config.toml
num_hidden_layers = 11
d_expert = 224
normalize_top_k = true
router_noise = 0.1
num_key_value_heads = 10
norm = "layernorm"
qk_norm = false
tie_word_embeddings = false
parallel_block = true
init_std_up = 0.0409
doc_mask = true
train_tokens = 1102000000
max_steps = 8408
Below are experts of layer 8 (counted from 0) of a mixture-of-experts language model. Rows are named router (the router's row for the expert), up (a neuron's input weights, with its number), down (a neuron's output weights, with its number) and show model dimensions 0-63. Each number is 128 + 24 x the weight over its row's rms, rounded and kept within 0 to 255. Numbers have three digits each.
Before each expert's rows: a language model's description of what the expert responds to. This comes from a sample of Wikipedia text that the model never trained on.

# expert 20
Description: Common nouns, topic words. Abstract or concrete common nouns and noun endings after articles or possessives, such as evidence, method, sculpture, material, documentary, story.
router:095114133098144098099129171127101124149092138128110131117078136139145103101174096167132122153124163155136128148150094143109082129144116143105071119152070157113127110146110146078129135112157159
up0:110147153154175134130137126116122124077093176117131122125155128088161117207128142135115157115142132159161092083150114106150152145109086153119147125151128112158107127140109116169130106148142126
down0:153129136144142103188134147166132140119147104112151122142098174107128147137135146147111144112140119072129147151170112132098151133099158173136190155108150103121140115105120117155118118121115088

# expert 39
Description: Separators before numbers. Separators and short connectors right before numbers: table pipes, colons, coordinate symbols like °N, and labels like Elevation:.
router:111126109103132097136132094162181103119097125138149113125138161137129121132117137113127141135082073106118107128118149136173074150142148133080092108069149112137129154166130157132116138109164127
up0:143125113145153145144156127121110126046129160082153126147116168136102107086084097092084147119117123130111142084144125119102127115132093140112105116116094131101110091135109142090110118059102149
down0:114136122150141111128152118118073102085145130101127138119094077164147162113144182133100136094127138103125123097140119130113158120105072083118113119069080114076112105123133139114141111108148198

# expert 26
Description: Person name starts. First names and opening pieces of personal or character names and titles, such as John, Steve, Dr., Princess, Colonel, often in lists or plot text.
router:113145136113132170090123139131167163132132139116120150144153113100126123130156129155148101149084133098140127134098166147142119135089100180175137162195124173145140106093152119130139159106123138
up0:146110112172131089104126097105141131127100075111120153166139170137136113101108147145133133148152117148124095155151119136147109149106122144131113139135169128123110122145191162071078123144133101
down0:111134117146113172112130109120146149180100165154089140099165111188114109163158125144137157117103164140087183148111163071147089171145101131114132137132089136135132095131171075098141144156129124

# expert 6
Description: Mid-word name pieces. Middle or final word pieces of foreign and proper names, such as Tipp-el-igaen, Dam-asc-us, Ol-sz-tyn, Westheim-er.
router:124137105146185147155129156113116107140103118084132110161120106157138128140106100158130150106069131169096098136118128120127145120119162106138180163157135111143108133156122098149099063104150144
up0:146133123135110129159094148104077109135182096143113132132119148159118128174112156094130145165119118124112148147116130139146158155118126124122137136120132149136096123137116199092142087100087144
down0:157128134110126188131146119117071141164099152114097145138145116107094085096146124173134130166157153135141149135153101143134133117115124140147176124139135116140129127127094138146123136103113107

# expert 2
Description: Table cell separators. Pipe separators, empty table cells and closing parentheses in wiki tables and lists, plus year-range digits like 1'880'–1922 or (1872–1'873').
router:105127105138127142103138115132098124159111119125100132120119109109107148110118140128113141131171112110120139120148113087094095179088109127137133164125136130149124102109076124160105141133122154
up0:077139098133131133115134117137109154112146122064108127141097180145139074102129130162113107178151109147090133105110170166174138117104131157138124138139170177113106152131173149118103122091127145
down0:107130116121129166121167124182162157127147139147128149167175152142121134105145186112162136074080149077146102077108124131100087165125137099129138179126111142151142146160143150119150166172109141

# expert 34
Description: Scores and numeric separators. Dashes, colons, periods and pipes between digits in scores, times, ranges, coordinates and table cells, such as 1–2, 4:45, 0.8–1.
router:150122085101138113130126135176132090121166115158129139127161129109138132137116149103123164130067107124133115098117162124151150164109110086086119133097119079129128096155117144132154107119144108
up0:124109135101134181138110158139122170151138092158112096147135144124082089103146111163129119074116137169083146127092130121166129116103105149169110101149130110153093135122122135097113131135128127
down0:142151158134126124144086162107084098127125154132154104134149152150135169145122098113098151138134118107150143136118097069122083150144106118145115139167148107152114121165131134129160136134077123

# expert 15
Description: Word-final suffix pieces. Word-final pieces closing foreign, technical or coined words and names, such as turb-o, Iro-quoian, Rom-ero, -ium, hurr-icane.
router:101105095119150123157174163115099188170085196101119146108089118118117167135168137140132159099176143157132145142122115127134148134126150139149111131138124138081139100113111157104156079132125169
up0:104106098109143160130126129133143136132109131143114112138182123133112092107131168145179131130142072111086122082130090136136174160108112142134091117100117142168164106134145104128085168128144123
down0:095128163096150165150130104107123142150158168142134171122137130085127148155092110169111114111159151140079135141104103146104135105169121136151158083109101168147120146096140142171131136121139082

# expert 14
Description: Word-internal fragments, non-Latin bytes. Raw byte pieces of Japanese, Korean, Indic and Thai script, plus word-interior pieces after prefixes like res-ur-rect, re-en-l-ist, dis-l-odge.
router:140154150123115120130114138167153113178103138164131097111132142145141118145139150158116201147159129168122134157105150095156173107127143120148111151156109137092120074109161112164129166069108066
up0:119104103088154197111152131119137170130139110120123137117172115129141111167159121120140128142136170157108174135131118152113123072110133098120116088160130132161113166127137097150129123107139083
down0:133136088152116161101136106114093139158084165102097126059103133136127116144109116139085127133119122084148091068139162132118119125162163110155110156149126130109144112123135175172126185118100096

# expert 36
Description: Place-name parts. Parts of place, saint and title names, such as New, Earl, Chester, St David, St Michael, Cl-air, beginning placenames.
router:144170146144120126110105102135141142131136112143142133107158105168142115106124113171095108145113132134096125165125157138114118112084131130151179123111135156120143121119125118125147117097097135
up0:146137097113111129088125123120123121107092139087152119138172140133099158159181118181102144117128112134155097114114134117093100173117123173122086106130098123164118152135158100139107146156101161
down0:158132106146151130085120137087185100154154091163115151149124136128136163181137117123146131151101140106164156138099141138094137115114107104075092115114159133086128148087164134186112082149147140

# expert 37
Description: Date-introducing phrases. Prepositions and month names just before a year or day number, such as in, In, on, in the, September, took place on.
router:145111135133138137126111111120098107135134185086092118132143141104140122096138139089103153159074091131114131120110125121119103166138095111149140111103117116099091151134130165135139109095116153
up0:135123137116177125107108166149122118093135108144118151118141164102186147132117124128098156132119128143152144137132118121126154090154136151109116114127145124160084118097113112118100128127134158
down0:154078108146103098176138107148145165122098115085147138097115080096137114143166111109165126148096125134123114128120131131103133105113113103123120124074176143128152082162124108107098144114106127

# expert 24
Description: Prepositions and conjunctions. Mid-sentence prepositions and conjunctions in running prose, such as to, of, in, for, with a, and, focus on.
router:108179137145127148163093158115160112161114146087154121117140130121128104122109115109129128164133150159136141132146131116090166136144099155129156121097165105151132143124126147081108156158105110
up0:126168155145126137095170123132126177122141071119109121147095087130092092166154132140106161144167150176142131137131147156130128138120110137093167129113130113129154138119153135149127152152115143
down0:089133096111138114112124108148077150141133109090103117097188137159124095124153141090175148121133148113152127101097116115128106160130144099105111130108139136150147117126137144115115168122132124

# expert 40
Description: Action verbs after subjects. Main verbs following a subject, to or and, such as take, develop, brought, produce, increases, often in expository or scientific prose.
router:075134123113100125113118115182161120124118129141164137109095113140107156155121102159106112153126133127164131116137137099145087084151171106120114121152105090110099153121096125093132149126125109
up0:116127119084148131129112113123108111135155112153119116158186105107118150129137111165120135119143142116128135109149120094142167112118124132115148117139120146118111151085172168100126099126096113
down0:122088151134098094123050117109118123104135113104118129171095182146146144143159165164104138120131073151156125117100133130152115111120112117160132169134124123111130100101111102129141130098061102

# expert 58
Description: Foreign name syllables. Vowel-heavy middle or final pieces of non-English names and words, often South Asian, Slavic or Thai, such as Vyāyā-ma, Tripiṭ-aka, -pur, -ullah.
router:091088110111154121172138129118097136106054173143122169123125120125131111157131106158118117117141132194127112137116109124083104103124115166135132117175122150139146150161140113112102091129165153
up0:167088136102132087149173094106122119037141173158127116119067152116130119141138121139131133125146137125111136122147148093164137099138131147136081113148122145094108095125114159148109154169169126
down0:144149117104118165129105139124109132135115110135127121178133114146126167114127154165121142140118113157122113139129129120116143133099123108158103115207100104116144142106122104152087144107110103

# expert 45
Description: Award and title words. Capitalized words inside award, prize, event and institution names, such as Award, Best, of the Year, Television, World, Medal.
router:125104105142113147086154097115122137124125085168132163135139135104156154069104143112155101130156150138181118139131128147114112131146087163163136129120129161130133113128146133143130140110147166
up0:127156148119112155156142130118090139130127156145117158145113157120104125119125131115095130115089137160113089107085156171139184137112120152140115157137092105182115117151124121146086119154108137
down0:103108165103175136129135121151099142127176114122098116147121142140128140124150121129106101143115127149120159145128070123106129119150128100168117097090124112152186123148178135117122117094135132

# expert 27
Description: Personal first names. Given names and name fragments of people in lists, tables and credits, such as Robert, David, J-am-ell, Gl-as-er.
router:106134170128117137087107112129152154105148130115173159157128152128143093127131111098128145122066154107121120136119156164135123127092111169108126147173131167144125076110149110134096106124127172
up0:131130110082126111096130107149111120141146104145171086181132146107159136196146090114112131119153135099130140128097109163129115097131177152133113114144119154127104148083126126128093124113088091
down0:119123116158161124142150084097133134126120123113120115116102089115115094146108161061113135098115141121127146182135136103105133151155147117097100118151135141119155127094128153102156152120167124

# expert 28
Description: Institution name words. Final words of organization and place names, such as University, College, County, Navy, Foundation, High School, often after in or of.
router:130114108129114126129083114063090171107090135109105137140110136138143119094162127115130096107134139179180120147122105130125080111121170111142123115142101159115103189174126138121111079149123167
up0:120118108151140128136095137154153136082091146098084120130076126162121112144153114128094104111120141139161101131086117159137151147120106142111133115135183152122083128142176133115139123134126119
down0:143147127105123112114153162147149122123158127191128108151119130116097143127142125072126185170143141149114122141160152118111124128098113095098155175037115106128109113107116109095130141142157154

# expert 63
Description: German-style word pieces. Middle pieces of German and other Central European words and names, such as sch, ß, ä, mann, wald, Fre-isch-ütz.
router:145127137082157149121116136158150108130146110125108127117135154142091139113127141119107132099116117143126139142144079143110148063115143133110106160117128179127118132163130123124129131104150133
up0:073100134164140133150107119146141121064141131102148120119112135125087128149127146101162115149137127133124147122119118095104181092126105155157129125142113160093133143144144176142131116135137124
down0:117145122139117080124142101168120149094152107156159140115167075120115169148128124080178123104120128149169139150094118128121141120115147108115114098126134170157132143090110171093122152142127110

# expert 23
Description: Institutional domain nouns. Common nouns for public domains and institutions after the or a modifier, such as pandemic, war, education, football, television, parliament.
router:109106104117129120126122135091095158121104129140096155136115145128114124112144135127105117126155164183160155125173119098138077090151139093136121114158093084120134158128117146080137064137153138
up0:109118143110114129125094121136118146121121121148083096132149137138115088168093133136112116074110096100130086123151111085128130136100131181154139127151102143102130148097130127110131131123111137
down0:144133136099122108141125122138140131112103131129129130120125158105117111116117109078125109078108134105129093129140155133116108142121126169136119087119102100084108141097173154159136194145107138

# expert 46
Description: Building and facility nouns. Nouns for buildings and facilities ending a name or phrase, such as Station, Library, bridge, Schoolhouse, museum, headquarters, kitchen.
router:075113104121141138122104093133084183158100163104098152096131100095150107092160126163090092130108177162138141136154111126111077112127145121168110129154124139112123090117101115109167133138166152
up0:113078158147145088091112135108125157082151159135130140144102148080158135105074128140113142116102112120117124079104133118103138120163164068112140133131165089133128147169105109129096163101158130
down0:130126132114117097115119122134141124121114101086148164102105159159136147146143103083165118143140150123121128150118136121127090095146149178137142161118116145127131135147098165149130098102116151

# expert 12
Description: List and row boundaries. Line breaks ending table rows and list items, plus joining words like including, include, as well as, and "- Website:" fields.
router:113128132125141180105101138111154095164143161111146122125137113122100135159128127150129114119123150103168131162123144125108097142083109144163134104119141122156151104117072144153126124140148147
up0:127114112103103109119166137141125096128131142110145132144128159114127121130132100131095115137135100122150098074167127147131117146137095135111163131135129087149103111131161113107162189120114109
down0:127138110163127113104126096158101171151174114134135121136125116142138134150124156119125139100123146119094162102158114123124099157095113081168153145160120151148117159152144138130152115096124115

# expert 54
Description: Section and line breaks. Line and paragraph breaks ending infobox fields, headings or list items, plus infobox labels like Preceded by, Full name, Phylum.
router:164161097137137140142164166131120105131135093088125118125135101155138113127130120140147141155134097114105159130155128149143141138160170119060066144155141115135122133093080113129120116172099083
up0:135142141143116100127132146132190119117085130128114147159147133149135117120120155123120122150133152114153160131099122102138109136083158131138169112167088156103124160140122122123174112165161107
down0:125155163126172104154158158131104124145119125156120124122159136138152178121137137165115141121106098145142114101129103151141123130143116159129111103163118122121149130144125163138142112155141131

# expert 30
Description: Common noun stems. Word-initial stems of ordinary English nouns and verbs awaiting a suffix, such as fund, sound, cop-ies, sc-rim-mage, hum-ility.
router:112172095087125098131156132158127121123090107142167142098121133103123135115166145134116129127091146165127119131136124111150127110150146118149148157127106091104135094127122132118179147093128134
up0:137117101137123142159104121164110097138111096106117140136076139155101144117095156135190112149161159110104122165119100137139123132077097134101147152129157151112117123109146126102112121082164125
down0:128107118109128127135119139115091097125129129118121115116126080149125094121198054106143135161108104104144130098147130137151136135147139119113127159091164136107107137125131114136135126122165153

# expert 48
Description: Opening parentheses and quotes. Opening brackets and quotes after titles or names, such as s (, ("), "The, plus LaTeX openers like $\ and mathbf{.
router:080169125100161136057131105103078147146131126111122136123140130076115137102145147136120111177139160118178161106148158121111121148123143135156158089091147139100159154077101123136130135170151149
up0:113142124163165113131134136138132068068113155150128164107164144147082116140145195136126107160069153143155120152098144138141135100128121127161137105131091152128112119159143108157130159173104134
down0:148084123121139123101114162149148145141189124125133114124149108128146134135116112145092154150136136112133130117153125115148110108097145110134098129119146103143143102106138148122136110082137154

# expert 56
Description: Units and number suffixes. Tokens right after a digit: measurement units, percent signs, ordinal endings and suffixes, such as km, %, kg, 2nd, 3-D.
router:115137135115167117101155143147089137184170108169102093136152115101092124157119134137127135145153109121117127139101133108129145100095146133140150127155103102077142137136080158149160099121134109
up0:180127117146142099137142081153175119135128164148131147133115132097106177116120133170132123127122095083075145131113129131185126107125154117111146125087111125158111164165144111160126119162129153
down0:081117123082067114140114128149159099127117085121131153106151151114101155140123152068169193182135129127154112135119149105147112079114160164141127141138134125124142086172096137147091120117104115

# expert 60
Description: Clause openers and ap. Subordinators like where, when, how, if, because, plus word-initial pieces after capitals like L-ap-ras, Pap-al, and °W/°E.
router:135155110107101134089151091160130119157075124172152141139168132121119106114112132170159107125127143127164134110122126137119164126146078118157143144125149157127129114149124120144165142094106108
up0:150104114095142116076178091125152099099105070133152126164160161153077104143155120122127103139087116128122099138124096133144110122177120124119169120087154144112153118076148137126112124175082163
down0:135105118148151160121105132143147149119125170163126155142136148090183154142113140139115145105133146126106157133113113132123104144117115170131114145118136120170160136115145082099133150121168173

# expert 35
Description: Sentence-ending periods. Periods closing a sentence, often fused with the final word piece (night., women., ing., ions.), plus closing quotes and parentheses.
router:154135084115100125142080158098149084118144118150118080147089120128138139160131163134119129134129076097135154140130120118088112156099117125117130156158110118196157110144114149143127077096127098
up0:110084127151103103131153143136086096159115163107175130107080113127131102151125137147136155152134113168133146136129145113107117120110161128118108173115087136166170115157159120123163128142126188
down0:152139125115132127116133112120172113110163135100094150154161134117112145123128170150105090061162140070130128168100128130094122106124049152159184119203138116072098119112090128132166162123105152

# expert 8
Description: Transliterated name syllables. Mid-word syllables in transliterated non-European names, often after K, H, Y, Sh, such as Kh-ad-ija, He-be-i, Ky-or-ugi.
router:111159128154158155167155130075157126077123164089110132161110125127114109123129148142164125113086145166099108158146140123122169128178139146104107151137158134160120136103161079120122134097124144
up0:109161128103160085159140145123120129085119169135109151166148099175133119089134167134187144160124154137124079124124159143144117143122128161118135148124146112126112117108123113131116156129132114
down0:112103095097124129147089088127102123161107129130093127140133141118171118152127116099095117129143149121127154121151154120152122136065119091154182091147128165126131111117091144137147118163113134